{"hidden_size": 256, "learning_rate": 0.0104, "beta1": 0.9}
Below are experts of layer 6 (counted from 0) of a mixture-of-experts language model. Rows are named gate (a neuron's input weights, with its number), up (a neuron's input weights, with its number) and show model dimensions 0-255. Each number is 500 + 50 x the weight over its row's rms, rounded and kept within 0 to 999. Numbers have three digits each.
Before each expert's rows: a language model's description of what the expert responds to. This comes from a sample of Wikipedia text that the model never trained on.

# expert 15
Description: Word-internal pieces with g, such as ag, ug, og, eg, ing, in words and foreign names like intaglio, disguise, Uesugi.
gate0:404495498484418498477576389496532466511522477461498495541610489480469529537513502549462554481377522462549481576428396500511507556415397447490456555540442473467352534483488513526434398404526475489480593559589552536442499460541445475621472594423520476464539522481503478458478459554444548550435431491430616549511464524494457556428504481456479461522503511522585557379453432466552529430526494482538529498561470379513443538512477444499454499460519560467479442449498501488481548418430520491500419503552511626567486492404466445496508575494484430589450524473426474475552462469414550527499532458479527459522514452408520534541533534546499537439525482442493475410478534512544541527457473549484520493630438515556485471521500470560506445557549539516509426538441482569496444438422468
up0:497444489621464548466559549499435477527503576392505496505515433546544543498467533532548481526589509503546576478551537513583499477529515516428466559512601501492524412487576445514530584480567611564370518529404493462599454518495452499520450459532460465581515461532529444512520448459523511439642590428491528517492506524580471528478477547560444523524526446460408561490579523535499416514441533584423507422530559538531537446453460455505572456477567398576446516553537531454433435570474495580567491551486550363488493533512488507512552396455526451498557431485417535571468526569488460400479447522478530469569439580548428404454491529492488531420530491476475561479445483556489450558530504483563542485446510561496506487519474519457530545471538397439424491440483544517485496421456490
gate1:573545515544381494478495501469515433446494521475447433491436579437455455467508450528472498558443633493463456485560548464510530562588445480497564545471558469510573549462537533506522483405548460514527407481521458419475520517532525493571586520552450525495465462511537468559477496531463498526452544453475543476527421549536434540585415483510536472564588439524511551555473460552481541500486498467511403564533530569427361493475508499404565509482482495432486618428525462512497436445486560523490509495486540517452457532457397540515542532509385476467426482563490574479532457386402425483469536523558547521448472498526545552475573475492553498539406629548546524465449481445553601440487491383533530387512521575505444528458480461536547451494497579579415496454520447477462524467435611
up1:580596414534448537401508544390474532495504521489464444480539475492484554557553495494502469458470498446526485586457562551451529471507520531513470487563525538509536496464501613492538495471545457447600493517661556461501515547522479531665512577543494459416484458480537527504516469438559601571439529416486469520535461468529521448513417468469476492490549533521511508488447485446536486511507535479406498500485510463523450442604566465444523565524509396485445468578591506536564553419535548414527476475559520542499599465554528549447434477515445488590386568505582580441586472419456427598450538479497539464440482546513582535542585489559464448537476428412531578470406411470461544447477478508430505546518498448505557518521557504470500402584505525527476499481485504524469572539533413
gate2:498589490474405606539518581478411431545457520473482453441454509546514515456490518502530451478600577452420626424525429486585522532578551483537498535561521427474515574508566501549498543510545479534508475474535446444606510498576598442500554496454508548437521560532423472507393443478527540443487461411473566506548496479461426458482553482517452474491452521508529569516504524419443498492463559361573471577580533454486440440519519571473571503660457534521520490564531560494496491478561431471534535534505577515486472535488359539538567477472492440595577504466565569525424462431550516443443512547521581502449487557513436524469416506480500559570503510447505514483564578456567587451410543597505496554507491524501533405519485512472505413515462501521511504487509503538399507447535524
up2:485562466515457557391529459411438507609503488456465495599456423451501521461434512469471515532509529421473474530467490567493518431559538445401471410511536455511531474491444511599472447479416537537555510490354548396495398512516515483475350482383506481515478470546476593531505473387519417480486370546479458534553499544541462563516465475545460425548460521510476564458535559530486550547518468476444469448572535560512622404514477461524450502589494501553547482402466539462564440553547449552536469442538476423509390490598545494540558464570479458457439533545435528536502526538586526467390495514477529512502496479565483417572531519501467451568509553471456503429518473509508424502540506517482555480546436415552518472534555537393535478470486467445579498527542570501476508507461479
gate3:356442520490525515512491615514507463564485484464440595473515530523534505476443471565459514551490493534578575439544448433643441517535497567518473545534505517508456531480598527458633531495511506488560464586525443414535511516469461467490588492482627473535478625548437444456541519543435447577496487452467439565541422465416482531455583491523428537505500531475459484533378528618558465495399506510562455529495488520513501470485500569464494601543456538573518509592453564504530497456526491508605394489573477463494461566525523567443468461448496504560593527441528480563442466494524465460549426424551574500484509543461555560526523601446482511509551470497482512519537594506530550524507525633522554498532445484484384461522504590520454536447505552471558466449543566523519502521535491
up3:593488540572534456518424432425535523407493554533523513537525540473495539488445434468478482492501542491560469559533506528518511502479441472579552475493472488492443449566443417439434468574513501457467408447444509557428503569538536514404545517555452522525493455479572377527505509437549504581599455573532521474495500524611542472528464555537505480414482521540461490496555597441463477484586446397580565515413515593521540464503499441506472449413565421421555421420534472452517589510483459510467561445446481534462541414541507446505419478474379519480458510449473457495504550662495521542445559529419442354565557506512480505432531544519461579511529469530481466513474484474478492503524420417431418496485468397472502524484467499496595557417454431463422504495456494519570503526499476
gate4:450415509449535521557581511500585461455526471504543484542626550469600460500471430461539486501476533511483490518550560446467558533511501461513473540516452518528494517524465454447475475462523514500491592542544408489481591495482492493523559432556502491556471511484489484500476486555453510404527527498519507466503484451472485397533518637507376544572637570489446528446494586419577443401489470540572550446445471493465524529501459555505550523499616447451500453539523453494560464536473509408445460612504496470529648528417534421508441579532528611469496480510475453448412446657483551566551439507588567601560507488535456528506468526450567499453564513494446532501572435507463452453522575520500576486516475426510527503499478421437560479507444507450494372407460469473503483484477530
up4:499385485495634454466460527563482479551520457472483574541586514445505463447508503482546440494545542559519593480507564451491544552547534570533556507481433584491582549514543566528587531494574400517589547510557386490469575438423545433571571548490422457537481466510477459487540611466491415498462531504529537524549511456404523471518413513512435439488597546485526495479497464481487487402472426552576521461485514459556484543480539495453564471459521524501487386427502538459549401564515476451505433508439578474484587482480519490517446613533457543546475491516539510510505535542483422536491443529509527568593467498440524539545521420457549408427565542472526491424547472509489417543518519464429516567480495511504535547369593452536542529504448657468554459437487467428438473507535533
gate5:501413498489407431443499417479491491476558453506545485588540586454490480496529529547450477549559563537469483545602577394506487464491499520471462638527446510473576359503473582586427488522504458510453505479464494585447485446487611504570515473509557488481515467488478604526478481480463521471443483427496436485443463493474480547509458497518488527498552552526493543588544470451421496466577496490482562483558517427551519518486557491499572529513447454547448474422570450478482416416453459554462379538517540503615564419598451523452468473508552499500537540573566618564481536532395561461541493515563501529421518507467451556437532436445557495508528498473571467487403466547478529534449460474505494521566496500501533523502568443452623511474491674525537427479463431517478452466404520
up5:486474439445625524418504465393454553475492504459482567398500508468533436458534518501456442524541477532483617563444473521398512446602573474537554511536479518522479504458432451522469419455508441481472626433551447503487459565526473445569554560530472573510486496557442470556479458522526473563522507493515540509558533478450532532611488480498459489517500560508497423420468524450550489468522495419496510459539505512464520515515591519404550483466497462462469397418481535517470415533584501398412561461398513562505495516472411415542455519382576528462493523544586584461512510536399461497417592588537451531518518528529495495527509436423505429582443560519470446547522556495520609490419385475459458571514527514514533514472508481554454507513566568474410516436580533490498435422474459
gate6:501464433499514461609520467522431407442455482482469486474615492467474523512489545596463530486391505450553469555585509513451441419464576422395531621538508558509419417572381567576517570480403434469501538494546545528584468465575513518436422531469485486581447492449483484506574528585459455510426518420416486493480482462458495576532413514428499467555485537511474509497538458517579432557474470552478477491527510465537509543484561503559466470577446586491445456451516528479490452571580498537464464513595497565592461514557432522464504471510583505491508511509581483498535458526531510510483474441498590515473527416595472490489564398479589459494528536518607535458501542511474522470527533470518533467515556436472401540523574522500639461597413548429515463583545470473485473530512440
up6:476576514471566433434533556504499524441433478535567555518455489562454555475481465462562475499451512447563481467407518577520626556523498589523473448486483484559496559411474576492448496505589450519545589560384444376525525508521574477520521460440467521497452533522554518413471531402555454528532457521550584480503485525536422487549534445542516472507537467579460520490479481537526531490555477524482449434497458448506496409392568489451562497511453458475480534533551547486447422545494558482521611496487541564435538496530522488452515491523485510492499483477559525504525534494429538520547599534314511519567543601462453433497453552476454496601463607450381393554552468564414491446493430606467438495484466532544543534452573494547502571576577525536500521422555550478439476489542500
gate7:485531457489504433446478525450564542468531471541523463459511436505526522501510518578571497486525442526477510450435425484580487483669530496398486533483510483520464516487498521452462518468485441494470489544475548500521528505427543518598437447567468548481514410400498497481494497538477498585442509379502492464467465472488500542526587487448398554466488512530476474496475494456580486459492506535419507537517442484566488492517505432480472542509395500542571593485550510502457441527574460566450548471463554400538503523431474459511555460454382419560631546537588582415491484545429528479476579507519419517457483536634576505497468446576550445500551550476638542393601474414540461491506466410481523482554458559563512520458448523413518642544527531580533467523571574540497497553442524
up7:499438532539475451497450539506612531406484457554398529497484500448456554561535531503485438482456474517459490513474522457551470496551524338504518534525570501479576503469543460476565505463466476507501509425567469557503455490516480465502555565483500486479487498481521516426597468496484450585527494434527490466550444497426492407451483502485522520541516517535531399528434546366515518547555462421445507544467366455564462497617560522575539507536387582505463496584584434564405425489505478558459462459469534466468460448450463517591466459523527480446484479493416506365548485476573505501593545552527455486512471428500480537530507503447489539503454487555540532493567430592592546483576484426500460410603386605513477406509544540410550481481551490582550521536469489546529452602479478

# expert 2
Description: Final pieces of personal names and gendered nouns, often in lists or tables, such as An-na, Que-en, men, Michael, Mary.
gate0:588525492587507585484548470478467484447458405482548525545435477462494593484421445584463583557458487462481382552531493427467643448418591452565488540491523507442484534546424526482463467490545479412490378483433516459491451606468530593490414501489597503468519516496562402558484548479504441576477379464616444508562482445532466460491522465579427482498510475517479526487534580524451508537539506539518432471509531447441500542489567500512445595505499543512426473457517524459533552551490476486531407485479536488465514459499470587582446577501614502393525543506476551491556553430467514498468435508506517511431452533456425565471492489591470459464518495482537639461519563466478469508519559532508468529493525481559525431467549477480515554512571606573488514504412452555498544521483375
up0:452572582495487482526431585531481515554474508539480465530540546565496446520576576457520411473540503535453535529415559505509478550558439588473432453448492553563515445514571472516549557482508491488407588500498436407463479507530573504452552478539464586530536531568408464450496413546468570436425536455510478417450498460548483516518507545391617523397456485445487417568480488494517448449448487543499501499478544537566470431503472514480579507339476492481546556635469539511510482515479564554510497475592390552562418423433506491495504566403474547611508405490551504515375399548535423446614472509460509558532495440513552519563561564499503488542542462479464577470517492489446523476548462536517429511493543528393469513452501513477533431509462471507537554496418512562508529522469517
gate1:508477431511538533559461474492386447494565452563464462472452484472529537480455545429472570485487468489554510506436452474493538477537620497520453487563595467493532475455459442552516504442510525524461516540553445541452558497461422485515524490438560495441469587546571426504541538489503551527574526387524501530525602481515532450523544525539519504487487425673534520534502459453491498547636445512486500512467431503482496486530504421567409504461499509554460556478330543481551472366448579526568518483596514498483505515513528539549493543498499459403570532495497391424491445491584507512483540551507456597420446486478472603597455555417464530528425451452556484464489489608495526503517587504355445511484521532486564568480518472541542474513560473501553506468507565466497457491430363
up1:640506471475511488522364523488541485519485493469484476440489495512455444576514583500404464522399513532508457508491485470504521461432446481519506541446479474487557521555506494408444549438599481517617412491528489456490460393586483480507540604499452498534558549511535479499536492484494542570552482672558522430464414501506514527435530463469452422560518439448535466518565587561440396510466521559541522477501529516525469459442476524549589544395536505460429460506455401475470486562401493556530543521445511567480465395524512488516472480533569510479475526540491426537500577554550345464458518510462474477549551479461606531484413559485488528471469508496565506605476524538488554459527548421555505533478463515457479428536429592435587488546418533536507510478517556523577394417510508
gate2:476529615540482524477560475502556501558519442478549615472531510450498510431476511486434558497463500496458460508573465520502450481511528372453467592443487534558465591543456452452540517527474452545483474560454437352472472512527368499560451456575551443456538574486463451518476479481477538518435498530607496536483483471481537486479543520447468547455556579575540581494550499516515467469614433500520502564470491542498564443587449540478440389449551526447468565446503521604487559508511474433444434492502487544510521479546391576545445541530567439534462471485551580474472473469529526468433526560511513526444497453492423601435526463547482632475365439482483577567516463457468554517591529426448452550419517509465451481587560597505437573487488466484561490534561550510562481444540456
up2:527484497455430489609542495506478405537495571493441576541542487503523452539500509453445426539503481524461516596611515490539540548534494512457505543548563564452511541451498415504612418471468505509572482446517408544543517536585477532423487513555504536524506514377446510505507519470479547531488441525492482497452515509512596534523467548454597529472540529469456492503541432435478535474494499470550445615414462516524503584531528573486429460479561475430515581471452413486545508517508531472351416510453462528530517533555534466477471579453613500465552410510572489549558545516516439479492488485591609484472419464602479520612410399557538470469509392493615484461473523439504495644437557557450472525578487538471498528522489591453473576471475530476559481515409512413501462535496476
gate3:542470518391460467524489536616533580478552534570482583496448536570437482544543478434426588564591404449406516556513485405534422563528459549533478581493535502478479525570505413540541462460474485525500450482478458504547474597509517359560555546420515446513480417476548488467483482453482465564446557529431457538491456458453576448527448608520466540584502497593483482466517460469531539517452486533408493550436457515476477449422521481554460429510442496434530579498562575473457423540528485509502478499542464507534539467551487463554466475518446445547505561482533458537441525503553595567462572495565497576369528455422577495512460428530497469461499514429511505516536454478569533498533469462426456420463479533528507416554502534468397490463585497457625511394565546411489493520480413
up3:373461504516469491527522524433511540541451440509498418557502469420545439461459467508528448437538528460544533512523536551484506539525439474461486457473464443485480506533484548556475432520547516540447552549442584493477563487503610534504432349501497577471457493481573518500579433493477586487491507533451591429565555527511406420551451496548552438392428571488472507480531530539481533558549532378480471556539577489558534485597424523447472472523598483596478545488502421437551536399394476463530537555507500493491456530517481546519563564454508517512469429572511567473577574416418492511626545472518453469515590494532444498543485483528515529536459368500517555456465541591456457551410441421510493504599481485426459434481555463449561514392449496480431541532515490551533454546492497
gate4:501531455509485535496591514558521552443534514545507554528367476502433528557499572420484479361532448468550446488512501510391503480449477389398439473528577429529576469511471486532539419480465455481501500504400374512469482474510615509443500513471540487492476510516541526600470520501461510491591509493482583504410473471469583616632502590500586534532468443524476359467523537536530544537520435450448546590469396516617511548544464464595503471480531538570428603530485487446564463479532547484556424420445490460572520504469520479523591513543469519489513482551506561485499451494436557528500523536511516531468518614477471459585442480381441448484552484472513530460498532495461573456478538452428448460406492503526463507572476448518544507495455435454568465481530522490553508503527568
up4:496503510491504478442459512465446512547526503534533436573504477498494533497497533504476461508533495490512541541461499570498352488570446498445526461574485537562515507516576502462475548511576497513595512468467494491558503555529528487438483516503519493512556543442473527516503389413483448533558440487425553547409437502444488576506498377490471469477414479466455512482437507542452615512557544477474540592480507402529444445460508478491537471507537584409508506520556409535506451551502577408479413466450477468498529399431591466502473436495538569475656554460504590471612492422419524482427518517540505458491528468503425445476468549517523542493501437590543452523519526545558499481496519414429515436466611594529452489555462441396543568560526557537495576553655518623487481480608490
gate5:531527469475521476495467551562492638503597476515511443548472524469514452443487481522397547513544469581476544464458451532543628550567519464536435476480468517556537518548524516411494549486512495398402447548311528409572439543534465485552511501415599439518566527573493426446510489449436524454536443507506476507513536463456388495484510498473550462486536528511529531588503540537482583568502445534509519578560484504454564430496435545553520483492529473603601561439531514548456462552615515541478508564558543457489524584561470563491468501423499507510462472533478480526475484491523585631534568508486464416482535527442498467423427618514483448487482514600482618435500491498425548505484486501480441475456474514460528489433472505580528409543466439491461517523398480468462455583531555
up5:479522454546485408501459592479523537445449559501483535474481571513626467461591494467521508526494477438527470508493493537524449468597414422459558448556494523496514550507503348465426473481487550530528477574580471452498603528504618533437483427498505457480535577458399571502519470463427456601564464523579469463427450502540508413558557539447472559483503473443417561470498483487543513516505460500503473479529441524542417463533505464457480505501608439367519568494508495446527569358467524448426510521555498545426411497453491567593481487445551463418451540522483441497525496517571436483431450420549468611512522455503428510565449433563509531609553518458505469454421575474447509496524503517521489573461518468485519526552469485526487541366451502529511489370527549508456480543457505
gate6:587477507455474479494542534535574410499426544501396560590396583505409540612517570594512419474539522497476494557542589471540534480486414526480521433610536539454475521542590421521556464479485431498493549485445486532463478561527575512523507424531531529532438471505436560579448577495502602519456523533451556504497469448486504512546424543391501512421505505478591430501525549497464570499509559461471533485436442461519428498501477504422493551576474533546456535473526559414548447429446451506522424501543508542545500598541461410515480480546495465590404458446484490471446513568506609532554589498510376502477520662451542527478549470474491562557492557503584495479469491590557479590462495447490493441444533515500471473558502555422567438564484499506552470447528561480486528534550483
up6:570589560455448495461540433528502507589518450534470447503575460475465478578489461501512450538455515542481621530447558523460443492431493467475442542511493463478586472489402535517504504603562445674500512527549478567587559558519527458468543515542489560489557578510442459536461496517533581449454540467457490601455514560539437535482488473532501419570526501507489508517561597464441384486472560566565494525512489533399546539489493539446574490533542595397447522482522483564571499536547488515431457612456547513549487370482499528507568581549420566520493509543554486552476545482479483473500580504457440494502445467617483534516502467510431635417467481489405422534500529535541532481539569532593544505521496499517495493476441554453433601510452536524503507582569536606523576520512495
gate7:498415501497359473544491535458508543561537458458512487487492439526467482588487483504548621527553509537627513549455506489445592511612451477568414503521463558591501503501559563418502479541420535534478502577434419403493491553513524503481468503556598551549470510526525462549500532434439596560398503582445491357549546514412521524536506444492435494446451401590514431444539405506452431560468424496539547536566583528520522489576446487487547423509558449442435549515493517502527513525553555588492504472512433497454437537549490511496416524544520492403416405513496456464441500509540463470473536576516528479559525502499438492503554495527466515542429376562360581540468504506510486481537489495518476529498545471559487545418493515517438440528482494428532525569485439588493474477490543
up7:516492413446482447559444504508571558484552353603540554476456511442423481491468546506553530471496617429521484462503631476462421563505499559517540479487513472515422437520549615405456511416479519497442456495493475439517399489508488494461476520448448618446464487587501493467524535479346523588326505517526452386523547553432515401533446405473509478481511480519471413471496497565525486519506452412554481473528560495458543439473499460557494494440587553438514482556502451532531567477513558482542540372459448531493518501484577537516456520497469473373505505474461503515415498491484514479465514532542461589561508565472522478497477506462535554409421521513459613408560526513471525537508496486510373447521456569496473498476447489541468480532456453552535541546493514556519511524501577

# expert 1
Description: Opening pieces of longer words, often after of/and or in table cells, such as cont(estant), th(us), rem, dist(ributed), def(eating).
gate0:472511547452408380441526488548405523465378529572588454450487524574550539480534466400425471487486529571434512460523499464577543540570542535518506626562501463568470456527508533547498471504553534469542551516479552563464555443552507501583525432548528535461531543502452540444483514417397531468472514426444513610498481416471514478580488503498537414363498505489506555566421519425467516495461514461551504570432508429441398418520546536502485446482552484520428547526489451446533496551483587464520468508563487442546588505492450495481499465509492508533496486500630549558596513477554454524398489473416541424521553453567471592451438534483417518504408532426466498488489501451501419462502465518397605490437512505525542551585483524558539484546481474595510553511550549563563457553495488
up0:454469518482422483399451448448561538471575388537524469506445527532555530548404566514471541558537554477534554521494417537493423462509496500481474622514547478521558471533571467491477574506471529536568447416456480493560511474531462497479534503402533463481429475524490425582537492594483520426514583529540524466502408469571555582576622510559522496448438474554461599450472542567466520432538416450485582426433439458464548536507497493543451525536534474527551475579550437459534502432478475496465510620521458480447475545546532520462567514571453416583498496477490537456538472557570498475493507431473534480494540436488474536515432557559487571472552564473422466553614532537603519526511537450404573461463491476496498391550514522441625511548441490491453478447603594568556463505437503
gate1:488426497431464453546474450458501341378563467453568532422481463492464480564526478594465538570538519451507570486507523481498500495527485513470475538529576506508505501429498441445519488615450439504549471510503472470445487465516454485568457532504561501494417489506434536469556518565562568518551478464585487387535461517551541494464473507477467505508456480508525550515447520556434465402441427575535516607426392471470402531473546509512467441453498476454566544567487504566473496490467555537428510585490520449491408419522514471472472568596591507421449646499567637572437491469530424473448408537443498450532497499452555525433508547492533506506506453465486482499550442495468576519569458481467543523489479479562378486557477521478537494401567627512579575441479553481541511451510418
up1:466482518447498409559490512579542567543565529543445519399531455564558530554537537531510481418474543517436499496548560395515505422472496462446529561423416614596511464431438512523493555480510480425455447509448559528520467421544496419473417478477481543456552457527484508420499592564461402550502414476533505465437509511442419554405473444483499527561479486437508495518511478462525458416526505575435518477522523491441495437424469436442471508430473519503385492495492551396501485523444456502505513493438431424602501539494515562435610397422530457482650498547423497490516535384456553479472505590544459498422495497448561444500566463481434546544519479484544472514469482486556457520438443478435414519517550487555438472437490503562559567547448483485398522506527534560509417436444475
gate2:520355505496460476511442470512562479493474448495510531430458492553537496505464460560509592554559430464527529563479430408509468492577470566511470479516417527551424504461487515476495488549529499447524503517472519462525546489456560459594461526479543437470516482479443535557442467493549530581423532489467478462552587395442554438508535430495469519375525595584486427553485467547548492530579589577443561431543419468519463407507581407503490538474390525485474471568564589469400459561526495551493579466551469592512544484512583445572490472457548538502460504497544516497467527472459499417582496525504537431585539492450469583490546502479396439473493508462451474536504516481522579542593451507570505546404393565565462525468441511567420611576489605482492505483485432521457581512488550
up2:548515418464477586516423596472613419481476499508338396418482465462592506505524469370521520526447446431554488473429481561568494536481441483471444496437572513488464393511518474505539526529542450611569475540461465482507523538466448547459458510453524642551459399527500529526632451518515511521566508496500527517490555456387449519449484512537521532420519475531508480443535478484488517484467535508450421443536354481462430503541578420569581446519427447495511449471596501452476524511562448563502488437429431551513444522540539379583551496520506468480452440467421514470506447508483479505524586526564491478474521465578474475450470515542481498485506496502527468524510457461492486396448415460503485521490504533442443579429505461451461457485481381496466427403521530524494436485501561
gate3:502458514524467582457503498518493492478569559377508493507467532531544577445503473577483506483507577462487572458488448502543556460491525500461459476571498507515481525521569566493543497583530544406457414514485583423466524500492454545543539419518492546426504505443449450492425568476587497487512441488488505513453512453421488501595469459519456472439538542611517481409394446470590504425547416412542471506489527522539507350412477602529556522598487486500490577548469593570449451570491520516472557514526607435550561420550513486448558451544521512523450503546448431521526486505586462611499509588475480458494491568462504557546533513517448551465513508521614521531460595505465460468545541563413427465501524414490622590604417495467425454477537443494573462534463511510515581498516545
up3:573547481448558482455491485420502471495483509554531494602415493550492505551472546499413559529547471473524504483517543495596518549605516626476510481536520415506502475447508499491549461545418433493504458483557517534518392595584537512494428480481589476486456524487660551472470503523612540493510526563570477441416486450523470546468369528541520459507432584640491559544498569555532407502405568470534468507511401537481496466418490582548522510489493475497525476544460458461509530448536431440533592530574537603530550594530433584449543437493451530433474459531529484476434523472542485520527537468510603456566539529521596568485513444491424504512451456391499551433537477551538515509488454389522507496480494465514510475550430417447540481468466488520500507454552550466466419540444592
gate4:580478466518434483500486432408445546514466465446576457551487466436478436524455572431517505534438413548518553486479488581487452603558541495418415441479489553440484458455578530427492439453476513509502593493535526484544619478456482445528573542459459534495485461520484453555548542549362493531495549513526543560494566424500536469465457531502407398541544455437442530447572490547496511496498474461540524523590573547547599482480456519485427483511519565627518417483551517407521565528478539397583503449500446470513521521528523489470590553576499516420441483541512608468479544440495486491541532432501432501455496502423431512541511571528508515408445554436537480518410484506508528491574486575500536399432533537401524427497528520574448457490598535510565592403521596539469486544519522
up4:487404476429546506583475541557460518503477459589520492435399447488514561542506527465598504486483469536507497538558516448532577499447540528508544493494493513443529486537487526500439387595466487507515460476443529487454560551442563385535494600544536504453435594540562511580482577535443559440491449486492482496574585457496435422476416538486407494510448525482534469500564531420506424436497531564559457546505511452382421584574500576425489457458516487499482465519556498482485488540526553472494626571295531495606445536404461503511467529535523490488483465456637459432453530468449492465424465495468498488402456482447538554526491516405530437395477489442546507591550497469436516467520498485469537497427576478498475462563481483545532543448496565470568507491436473507533453522459427
gate5:535617461482543510553517484577510395514458482551472504553534384552565480428497446525468473503493510457562528608484519497611459461554501459475528550492449458514557422591483491506449530546500431382466483527500460452517401485492565499571535475525535495550507487533544550587523499500552540517537434499409476581485491447491513487529515441484391479493540505648480431523494554481517500488454537464480411558529500431477427589491602486489475461403489484539415516583477576524491487608533477486502506516537474484574440505567455506448494590477608636507595500405515502439386461528477459528509539532531544485477506500482509498460414534460530483615543481485558462536381451507464522496414506494590507481425419553481465468404582513457506499510427413541565440439518508579512445528493472
up5:459497583411561465549480543495386485427533487476479493529545562555490454604517507534562478501437510522552462537521530432391530532489578561484482488581475518549471421480545498452553468562465383569497523513528438563445536543467532423422539560529522568505499459457451500497342571575506522511460422517439378541495453510486526550538389545521483500412573461530527468512545456554440479571454452535542534465483539498467511490585512488445541543537459443506506510483483421440520603505516456461619594510455509494521607507427523514451519474500494432535478500468503552466505463582445446478394470451503488462480530460487530583511529527443527474418515551460418425467511571532554395591505518424532481488462545433565448496501477493488495528583477607419508474521379550453610481532584484
gate6:499487522531491505490408450523518441418471453459588500447481516505463482411443463488454468492499527491439440587517430516457477605521528494412522433439530454604504499503437588456553409444487516487530504446505561591478469512536529569480448465469492545446571593519497501527463546540445519533535478475373475484502460452508445523456525507604437563483504536564492459411450509517519477499529587415403481504505477460516591515412471466506519462420482545542512569472458460572510484576484451380432482451499628531634428422514528523549596439591494514474449547460482469534468474435417531504508582442490519452398541565496462506571476454483508405534441479458530446465467619504510500456439507462596459449562556446506490428597543484503418567568419539490557551513566524464465545469472500
up6:561456587551547433540584438571445462459612485448467494521538435545525453496501430516569502566453453559469549577475490449416475454419565495529457484537520509417498464573501544599558562509482426535386489480496517494524581565576535532594481521519472496557553489452390497468431552530478563468540491384488557563392461446538450510426519513529536545524406505575472500443559488486585483542506477568483466507515526507417560534535586448471530472481571497582359506483452471491485546543482486513479465461448477459471572530561498435558559544359531604576497591497536592496601544504482500505492477614471497539498430489508525506499440498488479489486486454522492490501491596516482469626426530481477424515469549497491427515470484542561515454505439472479486510511615457470552588524597491
gate7:520548447535511579565475472590534424516503477502477470438446437502531562513471524585562576473492532498420601552520472422602572376498495506611436618504494470517480447555608467537548476546459488507517493470462532556504533505489471536471461582467477491485508595512484461532486487497548517518442444514586443492479526434469461503490597491447424477443461446464497491535514495499516536407496494522500567519456428405494465472536607472567466413465431469478474486632516494547465346501527522646461492548499527494493432441499455439495499470629559477507473428567474473450461416535520540522503519610432429450567410551465474563478457459496461552475538512518563504520501477518529581526519519491516554552502365583528522519472459397410530503461552447538473451411430458493527472503430502
up7:611370585454531439485538525577474482602468531538584450524440545549496467476491542441493563535558538510557506539530449571507612495475520495495628597392518472426475482489536498438515516604438558437576540504456540516549495454446548478486494505549573446471405354542534504426458534488526503510477523504474579462563515567543440514431527403565508446530520457517564570460518501503453531470575485500523507464470534552513473510462476537509527467510514528464445544485435501604499541420456490592429515517644521517528499447583542510490425540546459475575487572433517386567439483504496470491477413484509537446549572541440564569463510551387546564498489491458535564482471441439526466549498542461439535538591537417465452531489490417524552539421484494503474493483396498556502441456523462